Experts of a small language model: 53.2M parameters.
Below are experts of layer 11 (counted from 0) of a mixture-of-experts language model. Rows are named router (the router's row for the expert), gate (a neuron's input weights, with its number), up (a neuron's input weights, with its number) and show model dimensions 128-255. Each number is 128 + 32 x the weight over its row's rms, rounded and kept within 0 to 255.
After each expert's rows: a language model's description of what the expert responds to. This comes from a sample of Wikipedia text that the model never trained on.

# expert 45
router [120  96 122  84  94 114 186 116 122 128 175  84 151 134 192 145 184 167 106 141 108 154 182 130 211 117 138 115  57 101  69 128  58 135 151 120 104 133 141  84 195  82 135  91 179  97 169 107 124 124 184 166 137 151 151 162  82 123  89  84 142 113 160 108 166 162 119 146 151  78 101 171 173 149  71 129 178 110 124 118 100 194 132  55  83 122 171  85 166 128 170 159 100 137  91 182  97 124 165 122 153  83  99  97 168 150 151 163 127 120 146 181 196 108 126 113 146 131 156 157 133 163 122 166 129  68 154 129]
gate0 [103 179 100 129 129  87  84 124 165  82 148  97 148 181 153 133 142 115 143  69 104 150 150 149 160 144 130  61  88  94 129 143 100  92 109 172 145 138 123 125  91 113 143 114 105 193 204 130  90 116 129 133 101 129 131 167 159 145 149  89 116 110  89  96 107  73 158 114  93 126 107 134 124  69 152  95 111  44 103 146 140 110 146 147 102 136 100 165 118  89 108 172  99 116 135 152  62  91 146  88 109 120 154 111 113 134  98 101  99  85 102 144 158 116 159 143  76 103  47 128 163 153 103 149 107 131  76 133]
up0 [138  83 143 102 104 140 197 149 159 124 163 165 106 172 179 151 155 161 107 166 178  71 127 107 135 131 150 170 112 132 165 113 121 194 149  85 150 125 204 111 113 112  86 123 105  90  57 131 164 158 148 112  78 153 161 109 113 132  81 135 150 140 143 122 137 130  72 130 122 140 137 127 130  80 140 158 126 181 122 118 186 158 171 132 150 101 186 148  87 175 128 174 156 146 144 137 139 134 163 149  92 141 189 149 143 129 149 154 141 147  78 112 137 145 114 169 174 133 157 164  52 124 120  96 154 175 137 133]
Capital initials of names. Capital first letters or first pieces of proper nouns, such as M(unkkiniemi), W(alker), D(artmouth), in taxonomy, places and biographies.

# expert 25
router [115 154 131  92 109 170 102 134 108 149 136 129 135 165 126 119 111 118 162 137 156 112 124 121  86 148  60 138  99 158 178 131 134 102 125 151 123 125  49 150 143 164  85 132 131 196 125 182 162 143 138 124 105 166  72 138 185  88 157 153 156  82  50 119 100 132 101 100 161 115  71 155 106 127 157 161 124 139  96  88 166 108  96 122 121 135 138  67 209 216 162 119  95 135 179 116 152  93 175 134 106 125 109 111 109 119 181 170 106 115 118 150 110  94  99 140 124 192 129 163 128  97 118 137 135 124  73 141]
gate0 [166 105 123 178 128 113 145  84 143  67 125 148 168 172 168 104 140 145 148 138 172 108 162 140 146 167 119 107 131 129 131 149 115 202 189  79 155 189  96 113 133 167 204 111 139  62 217 144 139  82  73 103 115 153  44 100 171 131 132 124 163 138  86 152 159  93 142 124 111 107 123 143 127 169 162 118 134 108 152 173 122 124 102 149 143 210 178 133 117 133 108 163 121 103 126 104  89 166  80 117 162 136 127 106 152 144 101 124 132 149 174 184 154 135 174 101 107 127 153 116 138 124 158  89 115 136  97 173]
up0 [125 109  93 167  98 170 149  63  86 107 146 132 165 127  30 150 128 102 105  74 130  93  93 115  81 166  81 160 160 182  64 135  84  64 133 100 116 149 171 173 117 102 124 107 143 204 154 114 114 104 159 110 127 148 154  89 123 163 113 100 126 159 103 132  61 125 145  97  97 122 125 113 160 125 130 146 114 199 112 139 145 149 129  82  83 124 108 130 139 144 111 153 110 167 169 122 198 135 146 138 134 158 164 107 128  85  91 120 138  52 109  89 123 115 196 138 155 136 172 142 118  60 142 154  80 121  89 108]
Capitalized name openers. Opening word pieces of capitalized proper names of people and places, such as Mc, St, Sch, Wil, Mont, Castellane.

# expert 34
router [174  86 134 133 131 151 130 186 145 104 121 180 176 159 193 134 179 108 112 134 126 181 132 161 122 135 167  82 126 165 173 143 159 139 114  77  99 168 138 125 105  89  82 153  88 164 151 128 182 116 154 123 149 167 126 141 100 154 134 180 135 110 107  80 155 146 140 126 140 147 139 132 132 104 168 149 113 142  92 165 116  87 112 114 116  84 152 131 174 100 127 128 158  78 156  95 125  98  96 124 146 192  95 150 126 102 161 195 140 110 179 109 168  90 118 117 107  49  86 158 110 159 179 102 157  93  62 164]
gate0 [108 140  48 116 153  90 122 136 157  85 138 123 139 172 147  40 141 126 132 128 152 133 124 125 117 137  80 113 143 141 101 122  81 153 173 104 118 201 157 171  96 101 109 105 111 114 126 148 119 150  94  61  70 152 140 116  99 102  99  68 150 105  87 126 112  85 135 147 134 113 128  72  98  75 138 141 174 118  82 140 179 138  78 133  86 180 140 186  88 153  93 177 128  66 168 112 119 153 103 102  90 171 171 133 101 104  99 136 107 155 138 100 124 174 159 100  69 135 129 155 121 158 142 166 111 111 118  34]
up0 [117 114  80 119 183 135 146 144 107 138 141 138  84 170 137  95 128  92 130 124 184 148 174 134 101 110  82 112 114 141 134 113 107 148 139  78  97 192  88 118  76 118 101 102 135 106 170 131 102 183 161  83 134 145 132 148  98 119 114  62 110 125 164  76 116 160 165 135  97 123 129 136 114 130 105  89 161  97  87 118 169 132  69 106 100 133 148 144 141 149 142 132  95 108 188 110  92 177 119  42 120 205 159 128 106  71 112 153  97 129 146 139 136 166 149 132 124 152 139 190 131 151 118 119 137  69 139   0]
Personal name pieces. Capital letters and syllables inside personal names, especially Korean given names (Jong-seok, Gyu-hwan) and common first names like David, Matt, John.

# expert 61
router [179  96 170  85 147 105 151 164 161 131 171 109 141 111 151 100  70 150 189 200 106 150 156 105 110 103  99  66 180  85 127 150 116  85 139 170  63  92  66 134 132 100 138 130 154 124 111 121  97 133 155 127 135 153 180  76 196 136 148 156 118 165 125 149 122 139 107  85 155  97  81  94 101  93 126  98  79 121 119 128 158  99 106 157 188 140 109 139 126 127  74 183 181 162 163  44 110  86 134 129 127  72 102 145 146 165  87  85 113 101 191 130 100 142 120 139 110 105  88 158 138 111 135  92  89 143 113 120]
gate0 [126 130 124 156 158 172 103 128 185 134 119 181 141  86 161 157 137  83 153 182 171 115 111 130 155 149 132 159 112 132 178 140 143 126 139 126 114 103 129 127 137 120  93 112 134  94 195 123 117 131 106 191  83 147  82 153 174  98 170 122 135  92 104 175 131  88 152 125 133  73  56 108  96  68 184 144 160 141 110  92  97  90 166 103 121 135 138 159 147 160 117 187 134  69 204 111 100  71  80 119 150 140  78  73 175 120  79  86 102 137 190 117 124  98  63  42  80  91 152 188 152 100 147 125  77 134 121 118]
up0 [103 122 147 126 149  97 128 152 164 167 143 177 134 129 105 118 137 108 119 160 158 123 130 144  65  97 165 167  61 125 138 106 141 130 139 144 124 113 119 119  70 168  98 121 105 181 177  80 108 121 127 189 101 155 124 131 117 107  71 129 145 164 197  71 149 131 129 117 150 135 155 127 157 231 150 108  93 161  57 171 130 133 137  83 113 131  47 145 117 141 133 129 102  76 218 149 130  97 136  45 109 160 108 123 162  85 115 109 140 143 172 117 101  80 148 115 157 116 135 105 232  86 155 120  94 145 167 103]
Concrete object words. Pieces of concrete physical nouns in architecture, machinery and materials, such as l-int-els, qu-oin-s, c-am-shafts, sil-ver, guitar.

# expert 17
router [170 101 128  87 124 129 178 122  82 115 115 120 179 161 209 164 203 133  98 126 129 167 131 151 187  61 182 120  82 110 102 100 112 125 103  91 116 127 126 107 129  86  69 132 120 143 175 114 144 126 176 111 125 138 126 139  82 163  91 120 139 138 168  90 180 147 131 135 173  88 171 189 160 163 105 168 164 110 127 151 133 127 114  78  82  78 159 108 138 102 134 116 117 127 104 161 112 108 138 113 164 137 103 102 166 127 124 187 152  76 187 164 191 134 136 124 146  97 134 168 116 140 153 168 163  70 113 147]
gate0 [126 143 139  90 166  51  88 140 131 101 160 194 104 125  85 116 133 196 139 106 208 153 126 158 143 133 132 145 140 123 133 117 154 120 134 148 166 108  97 186 133 103 137 135 119 128 131 147  74 101 159 108 116  85 107 135 179 135 163 138 180  74  97 142 126 135 194 162 117 169 139 116  68 131 149 146  94 127 163 158 107 150 148 150 144 131  78 118 127 118 127 146 200 174 108  93 147 122  93 159  81 142 118 101 124 151  86  71  95 158 103 139 136  71 126 130  99 143 103  99 112  85 123 203 134 157 110  94]
up0 [136  58 101  99 115 176 132 104 142 190 125 122 148 120 117 105 137  97 116  58 109 105 157 129  63 108 106 134 141  99 180 122 147 114 104  76 144  50 136 144 127 213 134 173 187 176 112 127 148 127 132 153 101 143 129  83 121 109 142 110 151 148 126 123 131 123 121 132 131 126 132 121 102 160 196  54 187 157 131  58  96 123 144 139 108 133 123 109 101  85  46 117 115 132 145 147 126 141 123 157 133 203 125  87  72 113 166 132  61 114 169 101  86 179  79 152 136  68 125 100 124 142 156 195 123 120 127  72]
Personal name pieces. First names and fragments of personal names, often foreign, in rosters, credits and citations, such as Michael, Alex-ander, S. P.

# expert 16
router [140 132  81 130 118  84 150 193 155 113 113 162 187 177 135 117  62 112 114 113 131 155 146 176  71  99  92  79 152  94 125 139 108  85 103 161 130 163 129 199 130 174 177 124 161 172 119 119  96 110 127 170 142  70 147 150 166 140 146 123  94 113 173 144 154 110 111 134  88 125 149  94 160 142 171 147 132 171 122 197 175 130  94 159  53 110  87 159 114 150 123 190 159 128 113  93 170 139 135 132 134 133 177 133 105 109 141  85 162 132 103 110 103 120 127 157 165 139 106 149 115 112 165  82  83 149 162 133]
gate0 [ 90 136 108 137  87 110 160  96 123  91 155 197  75 182 164  67 131 132 169  95 126 136 107 110 122 131  68  85  84 131 142 143 119 211 145 127  92 128 138 116  90 107  80 157 156 126 106 173 142  87 134  94 137  88 113 155 122  74 148 148 157 114 102 145 104 115 140 129 124 154 108 151  73 119 131 131 192 167 135  65 110 118  70  93 107 131  85 115  70 127  83 123 102  89 191 157  99 180 134 149  55 173  86  78  85 178 157 137 184 147 115  94 135 213 119  95  98 124 162 200 160 120 126  95 135 143 181  93]
up0 [150 101 141 118 178  94 118 146 181 135 131 155 198 112  95 135 135 115 177  81 127 153 173 197  84 191 142 161 115 142 143  96 129  84 106 135 146 134 128 129  64 149 129 128 109 171  25 157 138 125 155 148 164 139 104 185 147  75 138 179 143  87 104 176  70 128 164 108 153 129 170  97 162  80 138 178 127 156 153 114  99 110 155 166 179 140 105 121 137 189 144  93 178 162 146 171 157  89 171 168 179 118 126 141 178  91  95 137 112 192 181 105 123  87 134  96 143 138 107 127 180 144 134 127 142 140 147 143]
Common noun stems. Pieces of ordinary English nouns and adjectives, often a word's opening piece, such as art, music, law, charges, movie, liver, landslide.

# expert 37
router [137 183 169 113  99  92  98  88 139 140 123 162  70 127 140 130 109 130 167 135  91 164 110 129  96  94 118 111 129  95 125  91  95 119  99 108 122 176 100 152  81 110 156 139 146 110 110 162 131 146 115 132 147  61 102 101 157 133 149 155 105 125 150 122  90 131 144 100  72 183 119 121 146 131  87 124 111 110 157 167 179 155  87 190 142 186  81 126 154 151  64 143 189  96 153  80 108 129 152 101 132 120 125 182  81 138  32 113 201 150 144 123  65 153 151 117  93 115 131 127 175 134 108 102  63 125 156 120]
gate0 [132 161 135  86 127 152  91  81 186  75 140 135 136 121 193  82 173 173 185 154 125 163 120 201 161 167  63 105  85  80 168 122  81 160 167  79 148  78  79 114 175  50 101 120 139 120 150 210 115 147 117  74 120 143 139 125 192 114 146 134 140 136 132 145 168  96 135 122 152  45  77  86 137 105 139 107 121 136 178 116  96 124  99 118 127 173 109 105  80 144 145 186 130 126 183 108 165 162 124  94  53 165 131 101  86 153 104 111  90 196 146 153 158 128 133 111 115 156 119 160 141 168 176 174 110 122 107 100]
up0 [119 108 145  93 125 156 167 138 134 129 129 123 188 145 115 120  85 107 112 160 113  86 159 118 109 107 133  99 148 142 135  69 124  77 106  60 124 161 140 105  91 136  53 126 112 114 173  99 125 142 108 153 121 175 115 123  84 129  94 109 103 140  93  57 118 123 198  85 118 172 179 169 104 104 111 196 154 163  96 128 160 188 151 138 165 115 127 108 130 112 157 123 129 120 144  95 161  69 138 143 135 193 125 101 144 102 133 166 153 132 176 149 125 142 154 113  93 133 191 141 215  82  71 123 119 171 152 153]
Technical word middles. Interior pieces of learned or scientific words, such as chemother-ap-y, is-om-orphic, ge-ograph-ic, sequenc-ing, stereoty-p-es.

# expert 44
router [138 151  30 182 105  64 112 189 115 191  97 123  65 157 102 147 125 173 162 122  74 169 122 103 101 165 162 131  54 138  85 153 178 107 132 141 130 159 134 101  92 143 160 137 136 115 153 124  99  51 137  91 106 107 109 143 101 105 137 104  99 119 172 107 175 150 118 113 196 145 125 190 107 199 135 113 157 208 156 118 123 122 186 133 157 179 118 186 163 131 128 112 122 152 169  97 158  93  35 124 120 145 140 126 102 157 101  33 136 155  81 167 121 118 119 181  79 144 142  79 127 142 119 133 147 144 146 179]
gate0 [180 149  98 140  85 129  85 166 141 103 105  97 113 130 176 131 100 109 182  98 151 159 198 156 101 104 119 118 108 195  85 153 193 159 145 150 162 142 204 144 104  88 109 177 152 100 141 100 124 167 111 116 148 150  94 147 132 144 121  94 125  62 157 131 172 105 141 145 132 135 141  96 142 177 145  59 120 187  94 148 102  82 133 162  90 119  94 125 121  80 158 115  91  79 130 130 100 121 137 154 131 176 118 188  99 150 130  83 116 121  92 142 122 148 106  96  81 141 163  91 141 123 166  99 109 169  79 150]
up0 [137 154  99 106 193 189 119 116 158  97 162 114 130 135  93 197 141  80 107 101 176  78 117 151 111 128 141 174 135 114 157 131 126 149 170 113 103 141 143 163 120 167 135 161 156 130 169 180 138 126 113 105 147  94 143 178 139  67 150 167 148 139 113 132 122 124 121 147  63  89 130 136 184  58 146 148 122  69 142  94 134 176 168  96 122 153 153  77 139 157 144 124 136 133  72  87 108 164 130  95 144 140 121 158 158  64 138 153 163  96 169 211 152  73 174  83 166 142 109 217 136 164 124  88 114  91 110 163]
Initial r, d, 2. Word-initial r, d, D, R pieces such as R-otten, d-issolution, r-hododendron, plus the digit 2 starting years like 2014.